From a checkpoint of a small mixture-of-experts model trained on Wikipedia: 224 SwiGLU neurons an expert.
Below are experts of layer 11 (counted from 0) of a mixture-of-experts language model. Rows are named router (the router's row for the expert), gate (a neuron's input weights, with its number), up (a neuron's input weights, with its number) and show model dimensions 0-255. Each number is 128 + 24 x the weight over its row's rms, rounded and kept within 0 to 255. Numbers have three digits each.
Before each expert's rows: "comes after" lists some tokens at least twice as common just before its tokens as in all text; "gets" lists some tokens that make up at least twice as much of what it gets as of all text. This comes from a sample of Wikipedia text that the model never trained on. Tokens count by the router's weight.

# expert 14
comes after: " |", ";", "–", " (", "  ", "|"
gets: " |", " 1", " 2", " 0", " 3", "1"
router:069126093159125110140083112126130158111130132117124122113143087139125128135123145101126174085107121173134130103128119122129081122124152147117113112156107147133117126077123162143094128139149130138103112136146068097160104160149103103129131177092143132153139118119092125130137119129101161075131118096115153129131161135115106176119119122138127121127204118129118105102130116117106108125163126136113089152123108121107111107153118159114163127107117145152125165145140122109104172106130114131083139105124097106120146151137153118118076131088099128128191159121136080134078136133090148140085124131112146143113122106150103086126117093125084152151111126142138107140119076114130111136139140108136120166096106144142143100082135080144141047161153118163145125129172142168126120115124079
gate0:190119100096105098133120103152096127117130087143111145140141120100101095113148141140107168094146127131131130112094121122070113174125185115131126079126183128119126128101122136078126152109116117120124077136147113166127128113141124144121120128109093157119078135143135152119118150147144158098168141152092077146139115161168136156143124136107128120102177151124184128116113128163145131169128170161132136141134119105120117113130138112119166148159089150141136105127093096126111122170141171128126137086152089143108142144145145132151134126109092100150140145102138174126133130120098152116086138130136086116134097138134087153140139086158125136132167138089071111121164145158155094137124130136114102158085098092181122104133148086090121142153128120145099115123102107161142113133104106
up0:119162109123147192117115124144079146111149146132142133134119122115136138149165105101157109106095089134129138142104144128148156150105111128127134139137097117132170050095140123129111152125142141138112149110088133140117153155131149097087128124164136071154130139159100126100085148133151126144108147121142163114183155130110096142110108148111137164121165123088145154120133130105171153167099146127127176134120148140086123192137099122146102146140149140138091148132143169109136092124160126122110097150111135150105101148111152111134103135166161157135139156148118119153138110139103147139173110167206123114130132126146147120159097166107137087103094134175058146130108114119171157114131124150097139130150112119157140145124167178142148127125127123095138144124136120106112149098169147
gate1:147161107140144145132142140109153101152139172082172140123148082131143131124126111141069113072134161101145069143098137078134103160109148105144136120126119117122158098112131129158138152100132106130137103206147124164132149133194112142110117143165106138160161187112147155086168140135105139156161174138120176135120146147103142121143116107128128076119134127128148106116113077075132125128172091142130127138094130158145123112131125106120121110133141150171136165144093117176098127166149144165122126128144150102103136120104107130144130128140136150135095099113066123128087138128114107120133131143124116136107132137152095128103102090161135143190128108128082091127166128145116122139133148144169094126138122125103149166133114115145124115122166146158126146128111152139128148138140094
up1:157125125121086111091104114113144119162138131119082074157085089121081121131111161133151111126136138136131121079060164140118110084125149101119127155157142154147139127127125107148104115118133131132107124098114094100115119156108127115094106104123093146131135158137146115139141079125175128136095133217140133101138113110134128111104134129139142104122096139167128141158145133157127129117132127130144205145126143139173108168175152136129144155134115128114116096140129125154105145110156114149100117143115072114144116151174119111156113140079096119118124189145156174147142098134123095085121131155109132125143103141093104145131183146121130139154120096150158129126132122152131098124143145153099132136099135145111142150109147128107103148107183112116123103103090131134059127172145148
gate2:096109133121119125134127154129139153125157187142140105098134093140144174108114156136126147127133136145145073094148120147077097078157072160101091133108117129109132133102167129120162166145124149135099090173125153109101109140134127141160099131167111123121133113149158105175075091127108134117139104097131110164150182138124136123119144143162170115120111134094134104107116089164120092139111110107104147115165163143133130167122139157128140150156165111127110108127087157096078102092146136122132095107129108144135135173174140130130152141152161117145137163137135168107135122157153120108159111091144084086142168108129145109128133120124176121132148171150123138147150102123162165152091123123149116123111178150110176136152160124103092158114115114158133129148122140132116088121135145
up2:159183157140081133117158151094105080125095102124112154129139133144129106110088163100166188163156150152132128135156117116147143151158145107132132099138136141142142131117141131156163130115087114124146106116109139156156157118123128145122157135130106124093106124157079123135122092132101108064144120163133115127139142126136185104138111144116128136127140110165133118106155121123096133140115171129157146112178153138146134135119112079154110163154106112110118107139127129103129074150137128094136136157126115060105142133118127138115120151114142116158155105175167108143167147143146098152114134172124171090142116181122155136149162111156157134116121100153126163167135130138136117132112163077118100145148112092118126114147126131097134141093132143116094175050107119158157132100130168
gate3:118147119130119131115140136154106206132165138109153104131144153142141106130124115136163082116133086107136111118080137101118129123113147130122116123129136132129113145082137127120095128131131124106099134084161096069152108139086115162124121156109153137175135149114160143103126092136083186107154111088105187112162147111079125176145127162117133144154143171101125125144159105155062090155109125123117094111126135101113155168135169136143084166161133110159121113115152126114112107152149129109092153182133116121143132113134116153110130154133115131126139142105112144115122107163134100125142154155142088162136126139130149102107125148107108103142120110098147110110112115158160121128098105084119104112141102089096139114082123127092142139114187141148164127118163134177122111145158087
up3:092139150163124116160145155164088143163151131107139138123129119099093113151125121145143124108149121130143095128104119128127114124170168108123109110149111128106134133103107077119157127159154115167133148108129139143114123148117126149119075155075158127150125148096069101114117126151135072120157088107103110089142173091110102138148109152166117129151110081122155137108129122137128139105132115163108149120089127162131139089125142108143169129089129170132123135092130117136146121120056112156160112163100136170097164102120160101088094127135145149137159144081089141127076139135156129150118101168112138140161108104158136120075151108112102099110129146119148082103118130131147167090121147137171124138133164138132138139154131164137134121164148160151127118109189109148125144135111094
gate4:158147071127124105102126157100119134118163095071080077105104145123148142117126114097169127123132167088161129083109139104120066145126142103116171105197116175112131154088130188128141105107135156114096129136097142113128149140168152138137140151138101148131138144120138123182125143128114124107068143120107131121167139077144118174127152104121131116199132138134129105133087113109118074122124123137122176152098144123132135137122093146161129135143127114112130136108117160125098151127137123145147125119175118087108148090133111151140140114169114128106157141095117103084150126114129132108109169135134160149119108128123107162125070121137115125093134127127154160128119096121128125102121152119118184111123153132135138128125104139102141125115181105141087112139110131147125146178152097
up4:161156132157135106149130095104142122149084111114093104149126168122117165101116089067143142111164156092162151171131126098157148123130121166145093111142158158128142158119122134098131100138149124115110111135111126092086079145120104120103181146131132133132139133148153176168136178104109094157109126127127117131135140148105144110109143135147142115132103119129111132129107140087105162121134149155112172144089129155117134129120119148151065148095190099153137113120135131139130136139103148135156177138092101085132142135109140137143146078169117145118113111089119151131163100067112086138135114110130153120120135126117165116112127115125144138135144144094136091148098062115123157139154131157116110143154164101135157181136091151134123135103112140134060112130118151158172137118122097